{
  "routed_scale": 1.41,
  "init_std_router": 0.0141,
  "lr_router": 0.00086,
  "num_attention_heads": 8,
  "rope_fraction": 1.0,
  "qk_norm": false,
  "parallel_block": false,
  "weight_decay": 1.0,
  "warmup_steps": 551,
  "decay_shape": "linear",
  "train_tokens": 332800000
}
Below are experts of layer 3 (counted from 0) of a mixture-of-experts language model. Rows are named router (the router's row for the expert), gate (a neuron's input weights, with its number), up (a neuron's input weights, with its number), down (a neuron's output weights, with its number) and show model dimensions 0-255. Each number is 128 + 32 x the weight over its row's rms, rounded and kept within 0 to 255. Numbers have three digits each.
After each expert's rows: a language model's description of what the expert responds to; "mostly gets" lists some tokens that are sent to it at least half of the time. This comes from a sample of Wikipedia text that the model never trained on.

# expert 20
router:142095166144138139119162098077102147141119115028103116112089139119116147137156141140175164129128149174114058149105121136202211110116136112110077176129087127103190160138117089132124081149134121130089132151076122137127134055127122101153153180162129131149162128127131145157147123113120117195143151153161121196113141182093138180088149133107126170122107092097135040108202112122176075179142157138153163128166087101120151178130158128202137155170143148073128127142124117123063154176070154100141103113148139185142094157102166145092080177128078104118148148137168091131102117167149094150098113074128067141176114099128122116133187122077171136124178181121096102132150063171053139063120156142128089108086096122113167195122106150095107130121167165150111138166115157106142137149156162
gate8:056189111146161127152106079103153104133101207165131147161083136112133133144097071137049154152184166150090156183102140154163157161136085051145137140079158162169159109149146117167154074108109125032152156157110104164129112056103057105114140167097098202084144075193174095144098104076116150103125139110211125194128130158136153138137148115126146145144115147140136126122106145140110107136104153127128120113137128156137153115118119128133160101130151088139140097157133172085168128085128181110094159142131179125162124119117141162138165186104151126139156138132103170133182173159143136100128125164113126129164130147148121011145074145157147093164102061145133120139196135130106119077123194088129119128110127099108103138158078119101121113093151139121137147088023084145098115136116169
up8:075164085103069135122104145039112125121176147094160134164216110129144156129125155221177122108152065099138139147125175176124076201128158087138118122147139144124154096110159185134183111118158147135136142103118089167120129109130171167129094139140183126146072163131105060110088079157129079125129125162091127083130144162126101112130165148131113180153165127107138090137144119173129063105096121093100119065093103117146086101177120151125111111155091108189155121146166103121089149181212067070211090153140033117138132082186141147128117137146108118070149106129114137056116128180157138116156093102137134113166184098165077155134109121125118168087138115111128127066157135089126132195141095147118136114146143153151142110097156140132138126165099153102171098104153109171164144117093122
down8:099112167118132109136077106128133146173115182164150135172124095125132109127098185132122099120161129136112155147140129134067181134105216104139116151108131169197149102151183132151130159138128148160144155124120140148121182063156172145107093103142150131126159133161138103164099056083131168140139118146131073142163110119162115117112143208104133123153168150066096088140136109167145175152123146104084170121143145163196120166127124129066165095115174091115106131184124100096101084108155193130131188129148135156172090163066098124124102128145133160160098144101131115095218167119130124174106101081177141117220078141127115111121157136145107150137123169130091054021123157140115145132176106132187110119164175164152126116130109100138138103106193094166064140108097138062166204112123127
Word-final noun suffixes and closing words of proper names, such as -ation, -ology, -s, States, Party, Championship.
mostly gets: " States", "ation", "ations", "ions", "ism", "ology"

# expert 26
router:110125104146091112125123114172075130132177187149129144081157145093122166153140060076156121093112121148103084131157147148122100158099161180142127149093109152109139120130116138107143169129156051091112106083132140123105108132083166121171128137110086165115166149081099091088094107077046183053159132139193142134144131095088080198118116178121084046128114120131115181120143099152159131127108107124123163160100098090115153229110148126195150119194157127080082133096073162164148162088152124159119135138114144090125138136099123116126101096117129136162091086081161133156164126145165114104166147131156110136145104138171130111140157097131212119093166121083134090082108152181153109111084182107122148080158094099142075109137149092134102162137095117146127176046153220159085111098111094
gate1:140125179117124116192100123172147131122131123184156119114153132135126149163114139165079163148190097102046182127112146096095130158123118114114111161096174129126076118131113053083110154116145156120099171122109095096112082143137190076079133150165135144159146112078071115087081147128126057133145153145094101098134168071120107116120031164063133162121186103129146180171119199136130130076139174091132119187097084029088122087148115128140096112117146119109076189120151115104143144114109121116113165099128160091062133079099144095119138165081101092122148161111168049084105112153143159105142138120102148109141121166120122063060109147137129119147113111126163163092067077115125122169182164138180166169154168142137123123081129128129130128150145155180120112144129125072174097127079150
up1:193193129102079154118102109140107126132135146138110135079082158157127171191142163036146185128196114058160231077144084101101141134118176176127113125153131099111126133132108145101151125138104104168122135133116113113138150165132177121126121104138132162128099141155176095125132135100145110128060076122069148081168104155099153121152163176146098098136103143154132102165063073080116069132122129203086149161161192180123069124096140159104174144118146122135117127087150133173122184109173098121055137113117036124099098160123068101124143180109132129124113091085079150143146124132146122150140113153131120134121082161122133118120146144178113119128144097203135134132120202140140104113136117147097103123100119179073162169109160093130136117095154107079120095077137162201110110199141174
down1:107106129085051115117185080143150181147085111108166110184132146143167193083145169171174122169086118142148115150141129174102126078159120107128098117125103100133109113112126109121134190164181149086123138143141132145167107126151106078131133142090131111187092183129160104129132148118062119156167122129180187081098123112127117127122081043159140131152123109109117150076139165096120145102116095120111104153103122104130113188136149247188085122085136140141222083180064133154119166094124150118158161152102127173147182095106093146127147131148103090205113108144117116134094083079166094192121137130151133149145140133087109191129054135111103129153070135071086085201148087112121132109096142088140110141101108126083139101114107105158168139107148117132107131143111175078120188151094161
The, his, their, its after prepositions, plus nationality and direction words like American, North, South, and UTC in infoboxes.
mostly gets: " the", "ian", " her", " their", " North", " South"

# expert 24
router:090118153131092137126159172176147072138116105140150111178091087176135181071093114169167152177149144109106154100148112162123147169135130149049126126212162086108127150093176077150157085150159120125103172123095134195082146111131082127145130148104089110133097121085083071124124138099145124174105157085148108095166127157141116123132098111153108108074178129128136116123180141122093111058087130100141192156157170170136074091110125143052143118152115061140203143199128090143154156137115172125224138164124102106112119112130176131174156127072148054122133184068090126145156136170064168148150155135166091108154120144108117106097162098131163146155127085157177091162110093088177135094163126120133122101111140149114147099167117154190127115156115118169141115074143086096117161126083157
gate1:157099098132108171115142128132145077143105110122132067147156090169150146115209108143043094176142125110163135174150080155109145147145125116177160109157032100107190112155148073137113104124099141092143180159157096175131128120115128139141131162100107094104119175168136112129181087080088126110121151122134143104141101163111112116202203113102107081119112112110087147155179160156126201165066131152159122125140124158130095118122096110131151019127057074141181160164140177145124126092157137159159133150142139153193150109127149153111168138146129142147095211151146102108106095139124167149124131139188139134104121062120101148130119144167099154175130138176098081156111180125082155095117114133131172152108088122148088121115053112145162126068108122162145100106179158078139112150033126
up1:123155106111178117161118135141141141115115148120073140138126063120152121136086127140117097135152130133102143111191173170193181083137104139088104129146144088119102150149100122081078148142112181103099121092091114101113121134142133091096135110134157111109152115044110094105111152145208087158154155201075152159096159101115102101142129149152140157176091112102186154119115091112158118149133143090142135113072110107164058113114111090142132143100143086120154055137206124153139115109089166162126166140180142140129111108123128120108141109198101128176104139196167125134151179163131124173140075119112137103143152099139104123143176107054185137194066110117144081131136062123146059065158151117159121097114142107162117139116160086092099027120122083095145135146081087101139246099119126
down1:124142121151129165138145101117073131178111124130104130123120130104152152098153105129157112090127098178166097133142166141180179169085129112159109113126189167120185117146040149097140073082190147146098183166077115176106169145141070194132086101090112111132071190093097069146146107102103167166109129147119100138114122101101099109118101169189085091122173134136140072143085170140102093108132146105117188080098106125160097151138128117123119103140134146145112180123086108094115117071108135134099149141085137085090101071150151112095139032129056119144118118156058072163092143096106089131103102097116083074114175195115203140102131121097144184126120122123105090088149151141114115134158130179129130126168135132094154040155116148123123139157067064101127136066110107119178111134100133
Table pipes, spaces and equals signs opening heading lines in tables and wiki markup, also math symbols like =, x, \.
mostly gets: " =", "=", "\\", " if", " x", " \\"

# expert 7
router:146132109080191166129086144178115116092100100146098130116131084124139116121148139104154170175102145112112110089155140146134098127122147142090056117132099098145140125162157132191170141106114115156080129076154178077121115133088086106102119166148143088102108111137119108079122125187185136119129175149084130105149138118102089174111135184083206111150062129176145111135163135108161052176142029129154102145120145163071141106179123085074170141077128178159124156162093164143153098119189094144101119107109099123122165105145106131126119085134127101176146098171154130130200148140149196151110151128138020114130145171114103166115092158079073085113108118138166152140152149041051122127118177137154163107124092131169107148144130098092126109158051117092097138152091134157085141123105159
gate1:138117106111129139100152116110146150090134129141129101119182160066087168084135133113141098115184057107117186116132098067137137114201090125165170119140139065103111065114108143142125162125150112131059094139104120065119151119118185099113122141070123110140086119133092111081159102087088110130127105118071092051138117119129117121098067172101137078140137106113130161136146074179143077127095098137145076126139130121047159095111148146148208160125107095104108147099071118140135096025139114112137105176137163114110087099147196135126146100180133159152037123144111151126172073075113122152119181111118140119203149139105148143184167118126059120076166120144183176140115107128112155130121138078172140161152115170090118077092125131151121130106086103140119167086094102190112106146155164
up1:131136102088127123095133101137096145196082129135114143150149141083149112142141113109155110169112167150106103137038164126107125151104121110114114163136093113199119170117086153048137131144089110111141114193128124186122067086138137160096070202221108174105136094149138151126085143130191143088117144161175201138141129117079146106114070146116135117142159149117122108105151109137123104122175128129083152102108165145117145157181079157175094101061106136084111140121092134092140184169126096172112126088154074145137130202143132156080080152180153103119078186171142170116087167120116112125166111152103129050092106136174156141125182137127124103111067080104081125079137157162141169114091113107148143099109170179062152147129167095115121092081167169175141093125133184123139135159170142
down1:078073099158092144166183112099125142221132103105084082161158102102089197115091126125093047143070051192144110107160111094178145142123125135145199107170153104152056115134092129112153112124109121139111129128135188137113121124098157132093132162134119153113129121056125116182126112077102136159099091172090103109122094110175122138132144174128142153142145115129128072118126145125181162117135129160124138118165110101152131125117147115191181124206155165095141142065150126199065143093093144103113163101150168132123094097153122037130110112145105149175057121143167129131126070143106068136151158177110154110125097148181112143184186131123113145140177078126166118141142135151129121109153163084193155119132126121022122084120131162112129078141114123138147108160155083134154090141156165
Periods ending sentences or abbreviations and decimal points in numbers and times, plus clause links like but, although, and dashes; e.g. 1:44.55, 41.3%.
mostly gets: ".", ").", ".\"", "\".", " —", " but"

# expert 32
router:172129122151167112082148145162154089113113130111145085151082189173152116081135101115140121106057109001110067121169153126146125172121122102085187149113152127165170116096093087143119129172139189104152094111164102089154153135133163116085124106127182085092144078141145096121131140178163100082156110101109063157129124179178153152084141135150121119164103153103095168161149116123141157067071173156155127132090159100094149131094143114119107085057100116177128128163153109086147154130131119163192122137115118053134152168111090125150116195127105168147148156124097166170122111096130160062115149157141177117081112101153167128112138161167096152138134149138120145131125097102137104117177061179152094160152135106153119116183067115167107119119177168133172133042087120166111153139145053
gate2:163045147122136123136165130122118080124045108051092099148130143119160113087171058147142099089144172111138101064150165163119151069074141154095083127127141166096145153081136075141147053138118144110168175116227158093130106101128120103107093133097089140167162150156136118147104093111171135133140080143084135157119080121093112110092237110175132163118138128094178144114116119108143137128146113201139132214114092095104184104160127137107115162139127069165161128118132106064152148172117179133124113146152199122095077157133159085149141133142121115130108107143159156093175117149107120151094119152131127092185129122143122161153160076100135124167159153133130074169141135135118135066119115144121136070155151150111098126139154081139058197149147143184135173131078080179111099130143128
up2:135106167131146143181129129121144152222118106097134151143119090163127127103113070135114176137147090212107161108111056090126113159156156173164138102140157113116086079112139187122135127137132119168135074111121144146035108147135109135102163108103100077198179186132127232134165148137073059151137140161157122125103073060126092162128109137100143064115173146163116119103115116101140106120162128125152147082070102141118087126121107109089146112081117128126134147118127115179145134124081149117140112122160126111147141165093074162080148146136105117116139185064145148122160098133094141169181085144103085138132146121083059143143105187110155131179155145152151139212187120168131178097132128130125092090132071114112088131135089164091122095116118117149187185140088141164177186091129077
down2:116152142092139140125124121114060128113161111131148175104133176131116169146105158089122153122113142188142151099104172164101128108142089105089103144139094132073139103137130138088145120185087096120167122114092149111105137134157129140125191142130129080160110086182142087156072148144168116154191132097160163157127151163181125121141130233184093083095102129131116146112125133123142105211120151164155174177143053103068106165142186195161184129143178214129156148083146135175145110169157100151090175120191165183130138100137118116186152094106133131161187106133123109107163127191131183073156126138134092201122107166107142109168161195163086087112159089089156113140109101104108139140143134123131153104150185133152158102122105055127103151123074131114143111151080110076087147113113081
Quote marks and short word-initial pieces or particles such as dis-, re-, con-, all, out, one, mostly after the or a.
mostly gets: " re", " all", " out", " one", " no", " con"

# expert 17
router:103144163189095059159139128135093153134130132078107110135152118134087141197117155095115151161120124153138094134101106170162163144171124129207148141103126150081102110069131084107178141173142094071119149090123129132146145163121151133146084123166162088112066131122145092124165078117150064092065135053151181126129164177183162095120093181133129178139118112068119073161151150115117202083144143129123143159149125107163136154164090105142130158164146133131141154129130085164190104104129135218092112116133195186113121149162115117159100196125116144108143144164048062168128104130082130110166067054131118152144112083093096149131147164133078179136111107144095115126162130171153133139102141149131164118123102136132141160188152138099132076092190092100139150117117135120116224113082131
gate2:133133164160123139085152130098142123136202150117097168092144156093071180103146092126167144160110128138146101110103121165136097187101107038121114114170096121117147199063083109115100149112100087148071172136149147161110168112167158073137146132083104136166129083135150123114107173129149154161124106117190162143106144111112136163202105079091097143128066134131036095123161111131088143208134174165124179118148187106082126091112100124209170108112132145122130124129140131109121129097132122183153107135173138104086143152155166119127132070170124131145127149165113051108096092157154138126130086102113175150089111080087095157096103102118013161119135105185131093154105119124155136143117178093145080131175124116078165136093086095166147095120128111127170087130135156083099129144198152
up2:159121074104112172094120137157154133147086108128122167095181111143133125128079130054139156167100127114137191084148120098110149138129094116109165091160175104058159075112129128185168126054095115113130147131131155134155107144124096092158111146164134093077123143078152103157115084118075151065135119178149089035166104084114185126109104118154134103139134170124153108094128130097140124034119135143185136099192167155143088132111143157090105206091126155134120131127094165174182172101104104123116124149105100148097081117106153138101123100101121149119111071154117178084182160200075112131100174180165094120183111120129136119227120164109191141124155155134182056107135173136163164108160123128135107105125171048156125146107171098136134122137127099136100113133087101129134152175172126
down2:076144077151106131099192085117086072132158189085110154109132163092107105145135085125129067165071091147142133120115138174168130157108063179110119127174125161139170120128105146179130127141121132229150123195146114117194097154139159166113211163160177119142099104154179161125147123142158129123108144129100125111139123115099124120123161153125109088125074123156160087169186119139169157099115092113126102118097120128122159096088107162122166124096125183161150069134146159131063116124113137159142148160102133124089065099153114115134162161121088136089131149080154103063136158028147105098146190144158192122098143109160095164151127145091153104118143131138110111071158108161116076174141127093097101086129153149032109190073067091155138128080133149133128156177153079103093142137084138
Past-tense -ed endings and auxiliaries or articles after verbs, such as was, is, been, be, a, an, in attained, was established.
mostly gets: " been", " a", " be", " including", " more", " are"

# expert 31
router:085109121105155082140173085144111143101128131165115135147147105206202089125122135084122097109174100068092141158072182096080205136112164071072180163116156092116142168177143158098141158160083148135120139157124093100170154140092082129076123153115116162158150126111119133107108164138118106115110147081150128087145149133105194087162134094131088083082104148160156170106124152111157102113164132108080129161083137165131131151191132085097144161117141097149129093097128180139127130155104079125158110059119067159126141153171084134105115164152161140081199078127159152116120143089130119135168094124101165184113120077096114135113082049161168156151089096165146107080159124169110175158156092159078174141101124181128104077121101135121131154122156169129069108099123154129131174094074043
gate17:153166114109143132136182156118105125146106148062210122120098126180123092173108115105132100149108153133120075134128154144119187122109078163127078119150126117154166139174102139111131095150055132175109161134126192122077138156097138059106150037153070164087136036108125105060086175184178123079167151080101144060070141154137140146134108170070131108087126109111110177140155129147086129145158136160086092139121089085180139125123166138100097167135129073135149115140131074105096220110117124121105154096064159132188104119093106135167105160085141129136120121088117114156127137170157154092086139124136122075129114127162186096174095153103084124173077179117170149134113132114093163196150137072116152075131069109131097072163119123128101116116152134151148116116117096100128149141124154
up17:099097118117047155104107170140101143085085137147122152138156166113104133135104127182133142114150090155157126126093104177176104142135124156106140105119106088102175136163147105191148115178118020120134096078170084189119106095095082090104162150109187089175186147168126120136155164099157096125154135092223186150168114173147136154130110094154112142150145141138095115085095134128227126100084138162144168153157166134157158165126186136127171131084099149154120113122152058153105090093172110146185096127148086155132096109078169143175127089132096125125093137097066089110149102103114217111180147202156115110113155121109140170134124141150090086169145104111092136120132084092129155104094185112106132142178101184144145151118095143137162160105099158120136150090198139109112130120116172
down17:126128152106118096131098123176125160134141155139153204129225119191146176152147122106122109182157107076153081094157086107099114140113106110154111151106145162147101086077143160133137084200129142187078125137130131129109143177134073081087145126143176111153107175189101158132155147187141083093113187104123101098101195093139128115140106095075115182167132077111139163113085140183074125125140129074091130163136093209123125136147119126104158135083150174150170137082075133156090131134143112123112153136105060061154109115135110134153098115109193119125162150161141186168114156087136088153187133080112145139158135118170095096100120149142122145145086082120065093160137139091135195170090196102169181131151108097102098113092121171129125131172132138104095135095149143043087136095129131
Apostrophes in possessives and decades like 80's and People's, zero digits in years, and the word able after being or prove.
mostly gets: "'", "’", " came", "เ", "final", "·"

# expert 18
router:084141107108077123067147206144140171168100127120105089099160107097072145134110180201156162154145161162106110150096122188062096160172077167101087118118155142175118112108103072082122061097146124116096139157125122164133101089084171143086126099130087075129144128150158137162167136093123097118156196103100178159139095175179145118137100123166150144154156096099137130094171172151116118130146117116177096103147127203136161102162134089100128170169093124098127136162136125167095175137149159093136130086139068142144188107191075160113142169174108166189098094147173082132108102133117075139117105110094148117113089082140099095044077148154117115135155121098122135153137090157104089095192176085141107097169092104162154128077103147119136101138127108121064150186126174150118152144085154
gate6:134101105108160143112152120151137172058170136154123153148140157133121108127126107119148135106131111103147106121166192130150136139131213113131073149094067104144124096192101151177139119112087104093133139103143136119089130119119126105146120082197215108085174094103102143071095154109130126122095131115205168141095185082108141104155115186115110110153110113127112183132097167104138176119073130113081153113132111087162121144124152141116187150092203084131111172045166064130140129163122161136142166132159106081085185152143154158122198123132122093106121146193137126115117146169149185093166122098154084128189132117120096154129118061136057116076097142081112096075076108061124150108129112131082108149073098125113134078142098083181079134118159161125128153072126159116199105095107155
up6:111142112206137104136127146133137171136068124181038137112155126080104153136125112147049108148119107144148170142142128086145131170142143125113096100098125106153123122141077160185111109134149144168088107112145139161148111048147157087143185136177140122127061148114179130074108224097146092075155113219180146124157102114111079186178083192098106188124101091112136091111104114133121087153162142033132132122138174111089189104110081104184113183103100145128132104148182073114125136169113142172127111127153147122114130100105166109102081109125183162100089163163164115155126107130140195081081157128172100086089108100158103144120131135078104159106134128121110152149113079113111140114126159111176085133148143103141144119099185103167110136129082095122118162088161116107118199098108119
down6:113151137144119038095089173078157141092121139132137134120153135133157129118074092144120075143137134128167094120127052190089087165123143102111153076161071157118196112099105178208118129144117127114116150083161149150108076106130085127097132113095165105106081111058169106088164133089142133117187140152131092124105151136124112181145128150096086159163097078110107094142126123166110192131118069141148191128081167115127139161102101138067154145076131095141139116162103076121175106105165081184134160114135168149106109118116134109133123166105138153136122155164146097141097105156096097143119089129132101148058105200164099176121090204151104198180116132179156152161099148144083123110076087154125089158121137079169163111141186150113122132140070187086171097073137096123159175136132091
Prepositions after nouns or participles, mostly of, by, with, in, between, plus -ing endings, as in hands of, designed by, breeding.
mostly gets: "ing", " of", " with", "ting", "ling", "ding"

# expert 27
router:107146127202145112091092165148122105168120138155090160158139168150095105114186107126082158104147160159111210161096160072184109118153106121117134109139164104181097158123176188126163132132097098077128088086175147138112095101076064094133102073097113130119134152122135120144131084129079093112118131129113113132142078099122081167090118078101142092141187117168182132215099119111126130204120178103130136065129153119115136146112123116086118181165079155176091078131129066137078079122154109103111132117121124098163098115065181119102088080196099136118119096146118133144133119151141162155091049137125104113131118158115152079113085119155082096175134158179134078130070137167119138145108129113133145060112134163157153134140187076150110086147076104123081086107121109117120194141202136
gate48:136103117123090155216104140092102144166148116110167100173182114112156084137084035106155138120126131141113098075103193185103131088157158147154121130140177169108176082036167112130118143111081107112117152113144137078103135177129158127046105109157146150106166154198071145087131102134107165125130134124114085120099145133188168116123146136134180121126125147150097177120135163194116187077149085136150088137085085167121112161118113157125121129084117096100105127186131165178182162099123175134120130110075142099164147130159166212147140165112103118148170144108127110083069080160104156146148121120147165105125130142088062177138124158148110112131127167145126111111133123083159130120113074068081146134115060080146142081118096132161144113148189170147130148082120139208120125082082128
up48:160095089123144103123115061153171129174131118161130105112126082146143142105159149073152157164131177121057174176158106143101075131172124070137122090096184086135148085106134084120129100112117109137092088131103102073129128117117108146106102071148075140114150104152116149112160170138108171124094133167122126092152177140057230090174137090146144148172117124121121115143086139143084146111077158065147191107144154126118078146141159071094157156115107126145127120128146098169194107140158133123139128131116095094164182140142109146062134177127152120133101132178091167159231157154127135158113117135171156143144199141050159089123105136127134161131075101156085090096123157134202113086140058098104131087085072096140077130119159086119114145092129114097098119078063143182099147148105130
down48:165152092087109147108122103141140098075140095125145149103134128182182127114128134126110121206157111122129170124149114067071000171185103097120106129122143078128132122127167152126141158123108086173087111109122131138106103135148111122071137184106152165173095071149156169106144121115104126127163098126141122078088095114102212144100139160087156068115095148118132103102113112109100146119076072129138153122190136128114156112153117108098180139133199184083133152134166138151140138079156129111113183123123131148156094105128114119136149133096106140143108164093097067123133128082109180101092135150106127214143140155122152113156149124129163137066102136188161150128108204123188166068157121145119145063112074111070118158177182163125109114128107067088075136125164113109116162166102048
Line-initial dashes starting infobox list entries such as "- Country:", plus commas separating places, numbers and clauses, e.g. California, Santa Barbara.
mostly gets: "),", "\",", ",", "-", " •", " &"

# expert 13
router:164136108222136091149127101122116121138159145149134102122098104103106155087076110059147163159184155071133152193121118109155147141180111097133183118106162098103151131210154147105155070093153098122119088148104107195111115152058077192147153190116114073092172163083112170127157133053102098112126138072165111130141090164138143139101108122147145125136096177135085094079129167165073116206082211110081115106104116134144121083117106066185192124126147133162076138122134167027128132129146124103145111148126137087138084133139136168115143148173126163103111153071132150095178139113123105164170095154149133117128089117157147133085144111121169061140108063146106155123125115129142127069078177119073120132097132126151111143127115053150124118136138161134119133158113126132172158115140105
gate1:117078116123137063137158148173122159129148193118175109110197074141190068121146136132105105128145180101137142124119106221105088138132160154147124097127196099120111128087187171133182142146130145114116128186093063147174113101145094139079096083098104115119137103191162119116155101120115134141072158149129088052099084136110133010167160137144114069133125114147089161117168080181141116116112143157117136100203160158123157134127067128117144176125163127144099113176135116157111128105138131123196087176135074130121142093093129125125166132105143148130094163123087123111145127154088193092159102077159104169158090147103119152114116120121092095129141151152087075124187177139162129097113132128079143146093164132121102095163113162206166112121140111101110111089078053115159142077107154
up1:117137114101086117144180178134133122132153140114182093142154091129140180133159048154145137111125075111093127109111157112127101138074154131123099117142151117068136135128158144111149118121162192151137182051089116113185114128145151138090143124148089115115148167191148082124044073137115113126139126066126168107090161131092160112152223162162097088189117159165080142097153152121142133103085105174100187126137150148126106072180148105122055094154111134032084109126068102182131091112113048133092143136105126122146124117139126168086148134099082163136116116091121161178120153138143165067149107147141166170165160124078162164130094145144104159131101123115139116128117080182159111128148116167103117123142069140124117084134076137090118190102115127131094106110137135139146062123011105
down1:145126178161157149156127102086197183119143116105089139074106134103133175130170119187100143151123114174141088124132151144097122140098144076105130183133159170095165107122117113165105163139099091141165139119160103080123080180122103166165114141121099230082135169149083141097128120119097160103133121151112106118145114153121134124145115186104074165098149146127142133103093100122141137166150116129164177113101108118138148192112110000181168139196120097112118128102192153133141119129100114128123132099166172121092112155113144127166089066106117149133160088097197130159101126124136115136144127170117122078134096119186115131128148166114218122146159111060091142144098164162124120152075129139142144116113102138255103128105169150086091141108150134096096127156113140135098142138120134
The, this, his, its and adjectives like first, new, national, former before nouns, plus first words of infobox fields such as Website, Other.
mostly gets: " The", "The", " new", " This", " National", " national"

# expert 39
router:121162124164118131140122163052081176140104151163134091062109101139162121115113117138179081091135099152098075074132122186120102175153161154176148200147151137112142157117151148121100139151171144099076157126157151085156165153162143155111081161228131115117088127145145146104086080168150130087085179088148143135086164105151119141172135099172169147200137181155141109134114159116164103156152082098088117131090076197156128103174154144141099098132147145111181067102117090119113142084127084127128142118122114099087078133092125105171192110099172135073124098079165137147150142058171124163089156137099139119136081132115140110186113154122121161148124075077109161097122127174074113140112131128074125134135140163171092136161197186124125156070111169187086141102082082167145129093138108
gate1:116128171080186164077084091195090151132167074091183104140136143098151140157092060191115219114180093140082129108135137130108170148193136115139096126155142165114151110113131142077180131116139079133068140138098113134133142132127074174151175166084113162121127097147143183185153173092072084113117129143176163098104115128106174121153096149149138076126162110091198170115166157108140107074173155163078111125189173091088148117130102151057133167131155134121093110135134111158105073094130145108124106093149147108122134107130146137114112130089141134112168164102101143131151144128080154085144117130162109084197069151160177186170165126092143045102124148138111111134117136163070135219142149135151151124166130125137090072148062134149129139117163066148150115110093111164126150105129138
up1:109113134097153140160055118117121147140193193116125200100125125158136158125123100126164147143136126064130126121091158102123153137115082125073124103073130093132119191140096146112121143083075168099071145130121087087098154105095126128154165139055136133121165155122166148179176150089140141171121088126071080151135115175129116134129109111146161152154133087132110188084187183093146127143188146123149190056080149066154122145142152126077105128091113127139104125060186149150121136125122119113121138084129121181178130145195122191116055116108099128143094135189111124136169103133133101094165086160076106128156146127133126073142094102103108102156078172082109173097156173151085108089100091176119147086140150120073092119114137094107148210160137037109109153159113184115077149131122125
down1:145132138157117149114118135160056133109213070143098099123122085172121162117105156104144166088096079166091198135127082149159132145138121066170182168117122157108153134127125167142172163125154121109157144101092183118151166128136120107058123141144147102076055139125104162113135040145073094137129157098148101148123101157130118166131196118110060142115107149157073080189144051151091135132154109122092155118111163133140123144119127134089188112186118132095113148163119130115105121108101120121157107101104144052120139126117167163075149138127098079155135129089102098112135193198142167176167135137086137142163165162086145119046116115124072189113128086143132180110134141112117099146092094160086165130105116126205126130140124115155174117127119191128096131049119081075132104074176127
Pipe separators between numeric cells in sports results and statistics tables, plus header rule rows, ISBN and units like yards.
mostly gets: "---|---|---|---|", " ISBN", "fre", " make", " |", " yards"

# expert 11
router:092057094170087136104172132148112107007181171094098111136134142116132192124149145149108165163123107092153100096160080099177092119104169188135159117171151120164168133100087115157111165150046105160111158090081115162159112112110133126120154108142165130168154111095120161147134130117149137129126116155069169164078121180118231154094092106093114154095146089118140127163114215145190156124111132161116161095132121120081140095153140106157110072062144152162131193098136173153139092131173123172098098160179140150130109153116166098154153095139049123146106117121134139121186125192093089122104117172166110176136080153135136110147137092112100163126110159109100056165124125110118095149159154122173117183117101176151152112137139054112138081161084169107112105133113140108154116107110100
gate1:149107141129130108124158104147127158138147144115128130075109149185111193145140150152120116125154078099123124112144174116142113128182072036061134112098086081100137149142127090100144151093085144059144055126140116080064183167157146163171158090118149095071161087103153130157202187128137125154060121128065122077139132112167131099104086088083103106076162159144150170140098111132167123138094109033131144138122162122138110076056157097152156129176150132107101117077198073178113143076154144146157127108097117114034165177188080098120177144144092107140172129193150115139118110141142110143146114109087139177152177102133161151147086153137137100126105106120110176095160130106146153077092169139086188160108122114138122161143130140127124157189137109154136103149134121127175118142115121
up1:190151135155146117179075159204105114142135156091109141162101118129154096128148052062167106137129133131193137079188106104123129137135117110122122048125142086140132121067112143149119126131147089153150090171164080109135085126169062078040106144148113141102139150160131131151144086140109183116128142147123077164199143093168156160147149144064188157163099117118124068101116157153157142120153106157112151063088174171102139146156078111096157147079143149142175083102097174145177125158125108152101072136149140115204044119112130120172134183093160145117069132179156111120115148123071150115094135182090165105149127124116139098143158136103135108095105137106153147132127182106138146131138135133114134102091117081119100162110186115116157129166079214073121102084122133092138165062113114
down1:153148094146131099124110094139134164120125202146114181174126146118143148145112105162117126126063177170149075106091093112080137105154087175172133096095092097117100060142155166174088098115161114102094158077120092055105125141117111101134160143164178120125085114114137126072151146104142108137162102111076087132162113122121104171129123122123063081147123113085105128139115159171115077128113129100161122166060086109165139118126101099187140174080102180106095190053016031117133072184131139084147132130137137204088113108165128123139141149088153137131130151172163177101143145153120119122167175140107083111079083143131126184130131107099078153135106120072142103122139105099074131121158123229156124145119126102111184129116167098106130131107175134079154144119143104143072113103128124
Commas and periods after introductory phrases or clauses in prose narratives, plus that, which, had, said, announced, e.g. "In early October,".
mostly gets: " that", " which", " said", " led", " announced", " However"